config.yaml
d_shared_expert: 0
router_score: "softmax"
balance_bias: false
init_std_router: 0.00817
lr_router: 0.00084
optimizer: "soap_variant"
dataset: "wikipedia_en"
Below are experts of layer 8 (counted from 0) of a mixture-of-experts language model. Rows are named router (the router's row for the expert), gate (a neuron's input weights, with its number), up (a neuron's input weights, with its number), down (a neuron's output weights, with its number) and show model dimensions 0-255. Each number is 500 + 50 x the weight over its row's rms, rounded and kept within 0 to 999. Numbers have three digits each.
After each expert's rows: a language model's description of what the expert responds to; "raises" lists some tokens whose logits its average output raises strongly, later layers aside. This comes from a sample of Wikipedia text that the model never trained on.

# expert 44
router:560437521518581579441474507558539480430509456452533505490497461445488542510557469605468464455544496488515535475472560544539483436580456531535579572524579529431486550433583558436426467502517544499498538509573467454511489510507425448448491516593511579496506476585462474580542505564452455587516506501563461515500434549575471542489543546485465503447593510554453452455515551527508474516480537469455509534489577470486530529417485476513489379476530493564555544540547543515475446455510557498459629446588490573504438500508554592587491514581433475449517458519495590570569427499486567521519459599526586429457440502429602443473542480432525541420541452565420468446524459426569545464542448624492475525458622474474513491419529434407544526400530451434505484444456487534413477459576537
gate1:447462484503491474543541542383518392407367423534495483500485473441489463492516466458593519498498443448511574436517446516529540427536552441541483467479585534497533449463570417465587498510529524522480443528566458549475511505493463517486495581496563456408478580493498569519547481442547461436561454499468518435492508571526462493448433529539523509562508561450617470518446443458498372497474494458482537501409494514557544428485534538535487536522494488479487509491433496517497505529491474525563528494504541499450517507550470556525534363489432479525566546421524408566455396422547463559491589424503479493532385481558532484465468445489558517492599435504508488442566526507508635534493546470489475418524603576551494452569492428575446423459434543591554505615443363509427538519482449
up1:520411461417485428469556635398436486434468472512462500474536446391486456528538455515500498417524412463543555543513489524494470530486533449549509405432519568486457491425565457476557520528461496507423427526551427530524458542568492508414512577442592530452461526521472477489620447498567465555470418546486523416452487447538529483459496558492500529470473514531543503600515441462503344537457424441507475491451575536544514446483517492555458527481513551482498394479474478544510451555505496480487551602511569547498463481546552517473551455605454400464555588489539501552431480447461604554448552479496524522426568463556466535463555489459480536459563394536462516470556488574536574485517453552497512516516463500567485535555478501541469447367464594575532401442403422536472531513532436
down1:611528475484484491449560528415539472437501421490508465510498529368557454503535560449550527500482439488499539496513549523530453574463552469571509510567441575560541528422487476492504430519573451523510471470497604497415522472532544536519480477530575507467408470417492507500479454457536456483516468587511569531577531419492455608558495517457452511481529434477501493457404470500455378525479524466503500552516560608499533474512501452511441508374390426436487490538512366492463415512510516580577567445506501490537489457468546476393494523559589527453490564503547476476547528529504495548499541451545501499438572485495589448501460558506517498427591475528506441439538531514477521477548489426537498453472438448464535458479660544569476501542479460648521413522580497437481584425427388
What it handles: Personal pronouns and possessives. Personal pronouns and possessives referring to people or teams, such as he, his, her, their, she, 's.
raises: " next", " other", " first", " later", " then", " own"

# expert 59
router:482479501476538494455456592491532532411466519492434513509534394460460509468496445554543447482558466481508474500510528541454548459464465455516510562531510517469511461465535606380529494592546498544403552482502454496405549491557442446541474490499481461410549482480515470596516584491440541562545493407458620399560488505498522605468550530585536481484459579560483508481415521534478604478519409532526491594493556430482524523466477596594563512459524496504476486441597500605458464458590534418471499486458458528487458477428458528525507458560520512404490572519537573569561485608445518476527429421376505487492454377505542453469457505489457491462481498496438605466452535427517455451549541510499417456495560485464438477527466407457505567511549537480612473459489425416494429495491575
gate1:558512507420483473493498549433546520497493486530415480569461544514486445549446532493556490465548461440469595526517505506549538478457465511490498446451466613605487484409526392399448484521477532517509460545539441481443565500536454452399431497494593490542500561476486613535494535483410461414417504487415566379420470529434447530463488591474436551541520479489562507465437553413565452474555476403541508485539567487487476420557562529531521565610550479548445474507522479415468610498434468483471519475527473482447549508602580513472497431502476473542492489453495474460501522565477450537558573513499536501445546492472463434489451399488494381523542461466547517396534588504521555618439418483549470461509509530486499611585514453561488427562538475483524531414509459471523602570475475
up1:509464485468573480552547588497495496553486538493542485504585409543500454595483486480454515448546502548459586528490568546567514539468459481571484457531459469503453592379549494533454498589501410565487488523600486440544498569556500564492494537546511487561385431540447508483585436513554477437497506464538608445463469556528453412485526488545515588498437425504515450588479469493513492502538548436508452577543466552496506577423559521551462566456509595562494456510472585508561410479591538413494479407476550520521505473559424562584505497551604510430483556593489538418528473494591563506472466424490521503467537555525467568549545484461552500506443486498466469452428478559579597522482439578466450525563452400618511523544465551471541456496427576552434516496514576426549445517470485
down1:474460550500481497489543426396564538537554467473475590493428466505482489576533476389553538517550500484464436491525477416490468487452429505402525567512456485473452418562546559531430529515434509362461498487445530518496533537593442476590509508484482514480526537432526553412428466462576500552424473523475508473507564470501505578545567484562464497547486557493601571496498519434506452456563502479652464439459483509473591533437440405590593444442599557458437433511485536515646482446523520552460570532540494466581495426513527433435451552558515498447432558535478473488539595571506501441501504427493536512494475444497462512444545537507509446531473553563492426425586527464468443542452406552552476554470505405487455531530531518483485514567466447458558468444468557428479543386512476
What it handles: Inner pieces of words. Middle syllables in scientific and foreign words, especially species names, such as catecholamines, cymothoid, aphidicola, souvenir.
raises: "ram", "ically", "ose", "ical", "uc", "os"

# expert 23
router:501462544388468536470483554456539504473532407472541531563560475452500530568599547521518433479413499571468523448445503535469410453519441544524558521503530583440532535410522455543410524528525558460386512500620517492533453532589492471505443477483531548463514494582441464475520524585606358521536498480510443541535531467594472477473512513399436579511585536560599435525405493464441370534488480508562525584532521468445550541493419587513497434569488452471455572460470517509441532440403501430465439454526460515446486469468448521490486478502490525507472564536548483491507535451422477516568524573491566428456540484485580465450457558521509388565419439539575551497494430471584492527540444559449509395450494416479565544579433446546538523458545509465504511467577494465517497494497522
gate1:499649477487487482532538510367555508476425536496403503517514431552495463542453565552505447535558572552512536437429552506529492426503567514468504543512484555502532507509596459500507502486439527559445433503569528565483541555533513493449557528410484442504411470598412519524458559444531434420431489491442529519557439416557532486509560461534476500543507518493579613550554507428464497567469502546537450431541392505459468428447458644493460459573516426503488477543536482388484555518520497448496527450574583566588516549600498475487461480506485588501506473462495495500447447466545495454561562520569495570592477472501561484489477483491469530581474540471453557541396469575509484595493447466533690437592485494501545528594476458534513476493455450529511556550447534466553498495537502
up1:511410431499476490567442594537421549552471541493453516493526564460629546563542502515511554584532586538436514615540544563503532525545413525541532467439487465514500494497474540490546442498481512550517505460438407455517530544503476478502469471453526515475497541363496533476597443483488456526486580449507512487422461523492447510433441492561537557459428589530525487518584528485493448526507436481498440605430551504435555508490649429518552524523541476557470467482510491601565527507590387445531496416429572598517400498515527536561482491534518492500542471517548502435463610432545558552424507529502436415528506507522539498491488523597463558482509509482420459418505602477472602463523425503536485473513518441543581548467485438477470570456465630548498434526472399555446497534565520
down1:552574522502503486501486475467400505523407519530434565523545466459455468483515516531451567400469594480548375528559503469540538571445610507515569511511521450494551432533568448550521476419507560496524542548563548521483453541489432533501533501553479494519346571477484545542499496497510525474359557478481488547546468496547548470426559601473480473478603473414616553508443469474488520412388528430586550456534520420413554516510441505382470510388498490510552441430504513474515527537471466494441509542519553500503543517452558479643493488559505581426420514482569512410470465478525460480444574509510492518503575368566549408524463532496511492525490491486422476538505498469462464610460495456459443495558527531501486492521511487509423495447455462594568400561515549494512494508555448
What it handles: Dates, infobox field labels. Prepositions before dates or agents (on, by), infobox labels like Coordinates, Released, Genre, and day numbers in date cells.
raises: " 1", " the", " two", " 2", " and", " a"

# expert 46
router:528435561478531525484464507575592468474458501465566519472461532410466523559549546505399501484494511571530593537548539524470492410494536492506513555503520548568525500477585547459458481502447524407445458500631518519647540476532484470428467500432442526519487531534481476470557535552470554524555522499527470469476459389539481460531534486578421581465531556520527436439527585544433519516514483474512588426479576590444516500469520564521523385544453434517459575571547596492484486483466488512453607462523472559530484508487428512462508567471407553541468462573485497521514546543497505529556470438431442568568450468420520445427457524597520507528418445490494522479448488502521525450532389531501462500470530427373551438493480494524554522686487476431529617438520456454410420476504531
gate0:560433435508564597581492511525481608420583576521522523432552532551467412506510573420478497541597487577496501430396465542454561431573549478484449555463480541499407479367529529461552572445576536523488526490427489529516594389477530513504583541498514544446467500489506458479514561554511483500449549484473585444413456401452459547481476486471474544504569513524525483406475509393469544472492400473588412403493445618529560495588479610547531502509525456567518509543505457477521479541532449518545583573461521503512534530519465532518469435492518532603552459510499411497467494533528484518440438370449492454534480436497496502476542412474434474604599525546557491509501553562543573624511490518513561455536523539477463489507554494452541478535517459456474520445441509450488523476511528
up0:528468599435447542603574601514569561486546467488419573449459393422481510495429473452581494588512540458590455467472462430417529494452575547544459555516513623489499460453538476546591474544505482528541517448468590503426433522454483427515441422477524501538536493540435498484573506536453537545554545542540549508533505505501457421504568580499471503583543435500612540497568537498563555537573482531458549474528598573506443429426431529460459443505500534467426469464517406418407537434537420532465546533452573515492533465548425519615525483515548489552506561515411562518489526502507509395506503486513489543506563562483540476524554530544533546502501511458534453514529472510342477463421559550476487476562560447555450506597494514525530482529471496528600504459490415599546467535478503
down0:581457554505466535568496365511544513498529529511524415561506513539436503531515547587518422436468588518456517489502539587502495529491519416435505464482518474491468610439472504483444435510487531421503530500493457413537584574445412517524540500439573455552521617445506594486569515521533524492611550541523572480520528493453455537472521516435498535464530442561446497522550531475489492531449626534539452454386488468539481481606610501498497483483456480481493530501504437456616430471468525532503467510525518640424541463464561540511519511433538578485594503461481492422641518392407447564574542480446495527568504595566517553431510458606573498483518540483557494473402507517529461508441547517480496415459544544428467482533523472419494554428506449401491455472541492491553516445502463
What it handles: Numbers in statistics. Digits, separators and pipes inside census percentages, sports stats and vote tables, such as age 18, 6–7, and Apps, Pts, GF.
raises: "\n", " with", " and", " With", ".", "\"."

# expert 38
router:531495562539573505504472537470549442517494478475515558498546506419495540477521438610492359546489498616453557508448499529511545508558504507583528574463500477471564530448514498440462583568497510501498496486597383452499514444475589438476432439526388556535542547577423493439557521533576526505548510501418509501553494469563511543452576528376451454495498467578575462576535522492416400527422502542543483614452540524426505533527393524528502482540491448552497508489507493447460500478434420417430466424518487530365504440492436534447530467545515531441520571555545566474549597488435417565551445450539539476519482477426540453462434541538555440567417569551451560533449435533547450531515490511515524530456535453440388550502564460507569508522465501497442446481539494432453567539493461
gate2:471438446499435520453492417558429531684496516442523457456513500422486475453517389411473535549522543548459615423470475448438444489539499542497475468496482486503592527483371577474513492477548469592586568464544508473431403442399513575430478536531491475530551552445548500478556517503536540453452513459507502479501537502500502547507407535583477438473506515464463502513485448510540479504570507520436545426487505483496541513480455408596504471493544514493469530576443513449470463524513407537513575458491654653445458596534553493569476503494464453396417482476413460509430541548490533479512568545499470544491440460470517507542412515517515507490518563486582483462475517453466414477520554409600500523409497548514594493491559467439558515451527493484553618549498489492449437514570519
up2:463503394522497592561430534454608525466550445513483553595520478547499538535493474527564529480460410503507441581526594525557442471392534373542472530528447528524527416455643409474504440464462520401493495567461531477512567514462512519398466481474523447563499373609531514460588569492478437566549512557493463447541572487517518458493504523446544506502571437462458509493545523418439456437510495491511544454515525491522481465535627522550458502551525520496480529385580493605524562555519509499505373487507460465512452422500510531404512479499487583595606545541571494500484538476448484480409494528456536507529516501493458596480524567485515506524451477490465502476399427543516468551578369509446493501552543460457490546518460543513460418598510460535484523441558535517431516558486492
down2:567500484519512548610524508476498452579524527652556513501445526459433472496512470559563480585551502455486516563500500473362437513495578446570462507422460511488524503490466430467479543552469475469435437502576484506523453583509533415434521390435468545624483481495402520493569485519513545527583589538460500515549526644452518507510545480492500467572524476554584515575512487557520418495467491529555565505514536609481644513559476606485453552406521429477460506397586551456500546498535520510506494469490480538523521466481470553445555582523525543466414575487533557442513493456460490522551526555598488426484443433538515534544533561521492467508442551546445557555522557547464448510530567489388502452399562479506496568446450500519450416506488462505552521579512523520438453532395468
What it handles: Date parts in tables. Day numbers, month names and range words in dates, often in squad or office tables, such as 20 June, 24 October, from 1954 to.
raises: " the", " a", " an", " his", " their", " her"

# expert 49
router:586553513553500494477398555557446361524552529460509500485580517472400548591548411585449486490418495520515533410490560538567564490470446553537551439504563541540405498448496491458461535485634514474464520502463410467496483523540583467534443432461472547564531543554459524528560527578618433485512563491470464542522471481606556557344525519418465483454554523570452486448572507499496472556479545545577543468456539477500542493500439581568500591534571521576553480521398570435470545454391489481458471478550490519432504452494465511526572438519459489483456484593560499551485595543500557445613466550436469454477529421505517529464535449453480462473398505522493483440525512494506411481558430552434483500441539514443513511498482484482514493544572489451489463444485550493441544451427562
gate3:396429420510545511508469444506511527514505548485475411480595516555511462496491504512464535486577498504568549447493557640435506414448560570469428485465464576567487565520471525546532456557510550587464437455462494508473481576555401547515517513459522501574509517500447529413438549494541491446453568474406581470480477392571545506471555480537589452508514550503419422533512515428496444560462369640496556571427517510474507439487563442412482556497524469511507531478503567423518459429424595459455570498463561478462432607422444519447511531519501564552479540483582482516498568562503510473490455549538490496529427476528493467544494566566552525520483520498559542510502515490506486395527433449556512543493553403502529504465434543592595531568647570449451470526549504530525451496520543
up3:504468455484474605560493503400506470470554515554445506439506514458589531411530538544505477576506473450553513479518521421523525432554490553448538531450515414554458514588402487392481467493454595503437548499450566571558500514411534505502469567487549554507552476527593549587591491455503405512567473607500462497533498533500453470541517529448556521453576529491448448527531533478566532538599487428356523544434495510427477485518490518450450481534392535539509482480464506515563572527569562532465401491486468592491443562450463501503532413507508476522483569515378538491563431466506519604537547489549432541529399525419511523481576351507489555579412574525492494457571437482578526565491494504534518471484440516524502520509509546564446504533431497452433525450544469412521475434504409
down3:503447487485482432522523503473487448481448515442616506499515515556637628429399501574422579504476542530478460528464466515557540516495517465373436664486437579463519541504463522424437469491479557487463522519413508560507411596420440526530544406576546514550602534486462442450542546569445524528425563537479526473521467558457588447471488488488486483556518467540464434547549576498495556491457449536573486454586488484445454495455522417425491411502523445554516497364530536443531472508431615501442525434444500514485470520504403484529422506467505515505493428419589543497474497460567521535450528516450430503575520534580501487482493581517594487493440558511446459523481408436467578475447483530509476488492483441553515516532543446475539558538476486403494474547447422508480532487479420
What it handles: Noun phrase heads. Head nouns ending noun phrases before punctuation or "of", such as States, region, series, album, faculty, members.
raises: ".", " (", " |", ";", ":", ","

# expert 61
router:478468497542561507422489498527529462391544495429541541458481443492466534454517508466463417470442454528543488552490528514471499498569525452481550558503461430453472553466577533468426475550541521508495579472465487477524467469439485459471461520522509494478505527568541527514540565529492578589532558489547394473502521471511603494526545522511502456443555450519477420434589449560531507501548483453522613461570551459488459585433452501519500457508534392498490542592577575568488441492578589513476601460517465551542463458493493520519464532521486524491462447510509522547526574354465524557471454487511564473420482580433504482475455572586589614469522598545503422432503480432492472384572528564582432450445493500443505445401475480407634566521477479456533377460487547462507377484414558
gate0:459496469466498546458463403437458459470520453570461544454568494447485471568431474545434519514547658551467523579441528536481451436441553498536512563529490516546461491478446501483478543431464505484494416474497466585555395486431492499560521537496544488549522562532490436459477465564485452527423532415431551498442543583493514444403464490466482493426583501486594452499450433552492502512410530516447560492541546606486510464499414529442470456521493544470507484473543524531592456468561497565506502508450518453471531434543521462469399471541581488597499492450502429436437469575521399470503563456494502417567580528479495424495533511438480477636488566513508449523465481431511483573530571576536392547534504575549489590528509477485375469563448525525453403572474610578535568572474531
up0:519465477577481462509424504564435538552534540559475467513539482514517503486555523442457365582463439534533441557488493498596503547620513522533447444483443511483491505518530569569560408515497510538479568467569495511391432445575452499512482508522515503458459496476556459567499500506479524470515516479484497466582497423507499532497544509538414530525546465463489485555551541425490563434478402481490535481539457386589434563546525522551492575549494389540485508535475549543444548460501480537522511604424488447530480518549447536533597485576447500357440534382456551567494565544533532480471499538400491564487497512474534503454498514510524526417506427343473501509570504481400501424517482458511572461488524488448366517507475450551478425534587582438523558377614450469564524446466477
down0:526614525513431536501495529591488454477403355488489495508454566559568538507527555444534464536595523557487419500521548538471534463528449498537456499451375472396490460448466532541508461420535540390551458459595594504570506487502525478428555401507495457513475435501614471472578439489493440535585524619533494447520450548536455480495445477502614529436526396517522450505540488505402461499409537498495527460438446430463547425537464579564504400503452601474538421453508521467467443478480464610565489524462477497439483532529464464409555463546423469522472498519476483454522516524469498521597529475512549474534462542517428528533450452463460577557485504551388479493507541526508473510499452567597545554429504563456559488487532503505558534502509386508491483532528430450440561566441449
What it handles: Name word pieces. Common given names such as John, Robert, Michael, and word pieces inside European surnames and place names, like el, le, hei.
raises: "ess", "an", "el"

# expert 24
router:586527499519520513497468542527407525519494509442493469487498562427448523590514417626509449433495448479498523427472609525517581481539428481555519530525495518457517525457559505480447539448621544352443521513493385465599440485571467479455453504521448487467519414566461518497483544560576545564491523481487466527459520519614536534522586557476463470437510483565417485489539489557519490529526514510544534523503538507507606578546429528547573514524535437512530540404490502470569456489472536460455422506475450444577416454479437570509485509497423541520446493547535531563545615575484574409570513565368486451474458486490472450509520535542512512499512486521517559425515460496547365443557446567474500462431482441546477428407506493484461462406592438568533505489486415517430415444549518
gate3:476498464523475455415522518467575501502504547466470446416545483595454506488500507485533497577541549521566530577515535551644526518488493523442508558507459440395471582498529491542490478542524517561448500577514495341535443526538489485445510542538534476532533498433551543528434505501537573529599507449587526502496440546534520502598561539513509455534523534430610470549475410455616495574457416468454425515488462515481492432454554441506562525589425557446584528555479512417560500476473477507498496462580512447584517512381450483485511455522408552427469434397476541494490571592559519508627525551555471491521517488552521463529509518358525451482490626521546478392488449463556482436479526422499498530558495501560591523492596511541553456557548504497565474524523534463488568472563485
up3:504495493556463473574456511557558516529452518566478390589552553461442431498507486536405547416488462463591462484577519491464479500449614560459476540518468475448507447513398535517467475512510532578531510575593579568502469455560500467451535450446557560458489469528487463454520458435516391441551411503468527422540550505551409535534489550515534496471604454496542394500565537500572561448429559592433482494516506526468468555497528505577529568508485574461473514510490543537505612485493606416574454428515471576571472457444443459458487496532521434549493457386457425520489538554531571542502491469407478519422526537528535444453507449547483510509513525487498471515627523525522516485600478598454550502521526482387502549426395582546565595601501556481479490530481511468552474446546472
down3:499493434542483466524471391476513483397492416502452376477451408483599552454543512522547410501560490538439521465461508625481394505579546586458480474469517488511534458529470523561537529525489458490487354542498421564498474548424493528512531461653573480609562475457432509536517567563489493531445494569550430456536506469446505552593452517533513419542509469498451620451485464465487464505510446525446491451438497427560438440535580503623559386483465615516578545468489446487516506500473528510524553455466494541519521497447429497432482434449565464491476480494520578538549436482570502548464559461563527473520531621490450545486489437448473525481554497523449519573520501491553607475483470507562521478521550476527540489373437488527479490537548457477583490477503480437565590517533546
What it handles: Plural group nouns. Common nouns naming groups, people or abstract things after the, of or a: government, members, people, policies, systems, copies.
raises: " were", " included", " including", ",", " include", ":"

# expert 51
router:536481554537558512456505480525611536524495612501540475410506557425515541559537524587501415463514443461564465462468624528553523431477500511501498511554562541520462534461590531457544559443554544469514551551656461439549590395560430490408450475433489555427523405486497496483455492483505494498536579446574406512521485479538466520553543499537519473424523604563545474475433551521490605535424476543507442597489496557471498533373451527530497485524534473530473540485525504541468515453507530491481557470534487489600537448443463500533472607613467545497543481516523537572558455528476439614512541517457482456498454428464513460508514477529555384428496371502493474448480452480505421480540483462539468468502485431417479466462437520441539539640533505477562483475487408456456402464519521
gate0:451511526511643530501514461483554504566496509515493494576429420455490448558544536418472536494591538537477536409468573528532517482487603515522626526510472425548462424431511494550512435444536444465541533508466478535529482520526566477496539480448476539441416471530411516484450525565515491516351518512422447571421463470455516472526433513491427539461476574543511370421490534535539468424490555641492591574491538531535531409554548487476479501546474428527457496412446426544470480469480457543509485474478527450475518454471488507447386487466440490543427533551552458344505542499549546459520528465467514544407461383488462495518518482453399558476504558379502456517371569559528491526506488569472488488537478464521474479505620480486523489563522523467496499381457535449492496459487552
up0:522405520524492569426467482499524463455555527556525385476402487484429476542427584466521513573569456470494497534535535444557488545499510518473502462469494578514405406498512500504494500483491512523457584521426467422457498522443473455514434495482503541454469414514532471386515507376533578446433483457540476427468499411535495516484530477546450415519465482436509521405510575505519546506515538599539541486445417480542440456508433456478496536474469442586380461577487543539553482467477433450579565515525529447507557529536467451551520486529505408528578538424488534614442408513423405510486425578516476433435496512373473498505561421543425514475560491478498504524535545546530494521641573371565514530543422498572451537596625545514451503502501480548455514478527494490493435499526462
down0:487532497502414525515543546448417498479564524373508467588495527556528374482460497483465431467482509550461517477555507509364446480540580434490448462439518559512465484475513524471483446566510535519434553567428534480487524453475494522494501474518467474517689504471456489512621490436550512596422572547486415493454513504517579534460562447462425529487486467505471379496522484491512380551448490486508503416527385571524475503456429518439494486538477480616452446490501459461582482534485499465478460330501459545459501388532486476478504500552494537442560421544516448537461519409590485517471486544515508514530521482538493440514473469523540477624441440509504522460537503482463543452426559443535473470547435582545471491511551470484522437509484581570588530537528590489646493526569514
What it handles: Numeric closing punctuation. Closing parentheses, quotes, dashes, and units right after numbers, such as 485), 75–57, $, lb, yards, and LaTeX braces.
raises: "\n", " of", "/", " in", " and", " on"

# expert 43
router:583482574486591535489542502567565485412511562502521474466582533486463534554574525444524463437490451524532560411585539560581507519503463578455496506547501546469565536565498525508517548551489546427505512440535501516584458386531381443382482488510442497570547527504425444557496515442585465410513473472533592492554508524513507547585549518513452516509556578597561521498496520530443466519442511490550449587463512497462468455458532445496535385572479519582549487533482527477471542483444502431527529512521440518447459472463415435528451657486545537581420538515499497520555474594436437566473496515550474449431443487477527489482476456416500400534372485579535548463411458556510510461510431469551496409474584443426492463546471465456462518534554442477484453464574453474542401461420519
gate0:478516527411565455544548541491482462537464552585486545498476481442539517431542535401477546490483566541480451519495465476446501483564480414531489423511483499453458520489506496553500517366558572595456515575386544495502555383569527502463518546516499559434515570482585436547521498449532534521507558513465498495403517405395462523518513566504463589511553475454555472555502413440464542551496392492428565508496563477488491505497460483482494554481463491596447493519532450413557587544453415483491538490523602616470507417504419514455468474459581480521473473443478408471469407557556399475568552526496515462432512496500505508503503586352470581463434433546488579520450573477547398503490551502577469423504430507582554595434561486537525584573536504471467519509486544491470512469532526
up0:553446561478468484415546463486496449486529487464549463521484466496527570484453449550465413503485373468503448469509452473552532577462497438485546567512546507529351469412542543549522438533561445500425549504516484508571451591471465494585522498489487459469457511517419438512545522594509470524504510488489450584411477622533562551447496473492503534464482462484457440504524617527480511499511520508536461464522557541425463546467523552473528554480544533528459538569424476575471422462571553567461570538464538475478470553554546490543526508580518510427515519512574563700502586558536568565530442535413515494504609485448420496502575436535487437501526501416462474505563553395443578421547583455513510562403575540515472415422496528463512493466499507484507482444429565444429401528497520
down0:542534407502442391499453585520490497405618439420548478563528538557541380515515401502476594513489444464449529419511534516469559504467550548460508502465502475545518502477510465513514422567497546523459476556473543518519517587446482489458500535494529541504460438589518587460520502566507504585443490538461550560450439513497554527491525552462492523521411454489609372587480456521588347536528464489469547497561476485494442540485495448490501532434475581462450533429550498496542566595440472425520375495504482454486515607548469450544479448513464562467492590564572519460418473478530536444620482463422504583562603488523541506479463500563549538557536600500468489498449481508442435504481587542518483571483485502450505451525469510475526373409542530534548495444517445513498518590438517
What it handles: Abbreviations and codes. Capital letters and pieces of acronyms, codes and abbreviations, such as UNICEF, MF, FW, USA and degree dots as in J.D.
raises: " (", " in", " |", ",", " to", " at"

# expert 39
router:597497569514531483455457515538421505487490509445557526466537501517464529528486449610378496506448432509499540581406553511570513529493398492571550528486542435442346503413519523510449577524605539502407537487483512456539478492547598458544462464492420611527524527568521490493602520507487510530572527487508620521563474529529571485494513489445488464411508429484469471455605509538470474470448456525539633485507549449445449547471506520563519643526508450503487548557463413544512525451490437499507458545437475548472486500517540529518580604548525498487415512553577547533549582388463523519487450463513566505352496507500499494475439539528522554421530509545548361459509540469459432445523499439558476536475489436477435411401452471455560524477489527523518483450501504511482487504413501
gate3:502494426577606475558479515416551503516537495571500455466517537590490464440434486467465458480588522465488617462480480482585462432471510537552471581516504451505495468407590563503436428493463456451469443527411411551465359588436477480468493462451590455531517493505501556521450456560483475539465544541501554516408541514506514467480540494593472517510520526437555379515512523442498408563375524476413653486484501516519561460552489478417444463426430527492456539389498516453519496421519494484512565445504424606538562565437497520508553475529480574453470532493508465589544525576523478476484473611431445486630537491499533533488433610465502432489497517548593479485608521484533567437536505576480421543504505490475538530483538520519536480477559538467464483492519507445452577503510469
up3:547461541471440472597468533454536533489516511523431399539422544453537487410490480504481557517416440499452565524551506458451519544355515487526455430508520349488398490486571578440463475457477488475560468480544402563564419517436531440528560475483493450465512535507527470559555419482531484544439535591485469429468517519546458463464429473437563528554556410494434459391475552561506450518486401466551441555506526559473516478529472448505544523492405559455546484464424398474377587488596509541478486543403419468493532467457449468469438416484494513454425466408400485493491464587534548480468484572426511520480471463517474400517432469499509448593541502434498425513550494492537535543556489550562503490518425449473513537437426494580523454475517583517529518468461461497527466493423566
down3:458463428402474558512464479505525463439413538455539496540499441426493624411581618580516435573458442529474523523475538432577507460562512499460440556494495601485516501505410503415451505505447489617456472525488536515469441454423444464517564505553439445504501448431540530509561578485457468411428562532488528454506468516431520405473473445525527498424591501534541553539513449558445575476528516530529488449543471448427494451383567432487524520503509491488457491462475435545489534465451503450555528549486486564542606549531475549524493512542486492460473503380556526475510492524598412480403498514551563433619437591489455455408497563578472541521514504468404524553555450510518627469442527386477515482501473484514519489505559487471531533451525559501515456440524506387501540444595465
What it handles: Country and region names. Country, city, and region names or their endings after in, of, the, such as Ireland, Paris, Syria, Oblast, Euphr-ates.
raises: ",", " (", ".", " of", " to"

# expert 20
router:521461533526512499516463541481439535430487531466486533404543473470447535534509423519548411438513448505570556449524512569476584533533455471553479529529485483496551512524487531434475512589539512444493577454519546492507440441563480538504478469522539497520501558516552614573507578566426528550473467447471523439528466425512514614502573598591496446554550494530391519568391517543430533426440485521516455618474552476522493551547557608514542491491477424459473532446554485608488413482655563428480571462549482506488486469456480467520567445528395472486514506538528552492519588593432515466462424452379492498482496534590563489559438451611542597440494529529483505451472509504598467494521460547574464497494482470461459432384477462477514471467565517450570557476591428559519556481499519
gate1:417514489597525535459539546460458474471586483502496523583385487481511530489414510415507578590553487512431487497510551550504582473526574489495445485504502587518543566542514510500563436489542537525510543498559578511495442502441504550500501432450534470429377543535504578537443575445564497399520446550431482519584507454571431514547478510460542488574406500485500532474518497480486558497533553483505415451439504611643458496478523503586546496487523489534509462528550563463503469560467572505429531557463600565491532480604482483563560441454464626574507562396549496396508477475547503469529478500512448521473511512510439474459463564420488566471554538463493538534418541491403478538401509518618489517477567528423540499607485471486498361496451497545524509466604512481475596505563509
up1:536507553486529488489560535456526572540394553437491452419599535551469486479538522502554490436516542520454514539569593520543436550515472497515395430440504499454511470444564498522539543586456443604516501484476568496496466480546454484418520477542523519526490444440550496516570443437516458505482477518536607530429474525496522528489506496505485500434515517545515492657525489498497459455494582466490479624482442435497492503495513405522403524479491577535467517503422478580514540503483444476459563427483542526526537491526514523447435426568499428506449528544416545615497438490452427565455454529567492565451457490469545432551529460536499583467550475485396468519554464660488571435556470489472593480495382491555448630506406512540511525486561589421373461480483521517589398537513474
down1:581477542490533512446448512481526502488472467485452519610464477491491488452531491506555506362499482473494508519564449433456496492455546507497446418509434460495460526487510506564479562458443589407468491470462511565509596435481526500542535535546546595488482531527523545477538478518480504371459532533438528381544499455537512592564482517541480564530536507486556496520525543520528463431504426528482531436390517517466600540468546418468530473490368530541462520588585451383567530561616322474547455545568505447513570429517553554560427527491536457419508478537510502412431541518536429562453466561451579502421549597527513465439384491552506499451443505531476463473464553427561527444416507482629475463501523512516428523524527540502469494492506542488470506480576478441613509451499454
What it handles: Mid-word pieces and linking words. Word fragments inside technical or academic words plus "of/and/de" in titles and fields, such as analy-t-ics, em-anc-ipated, history of art.
raises: " the", " a", " an", " his", " its", " their"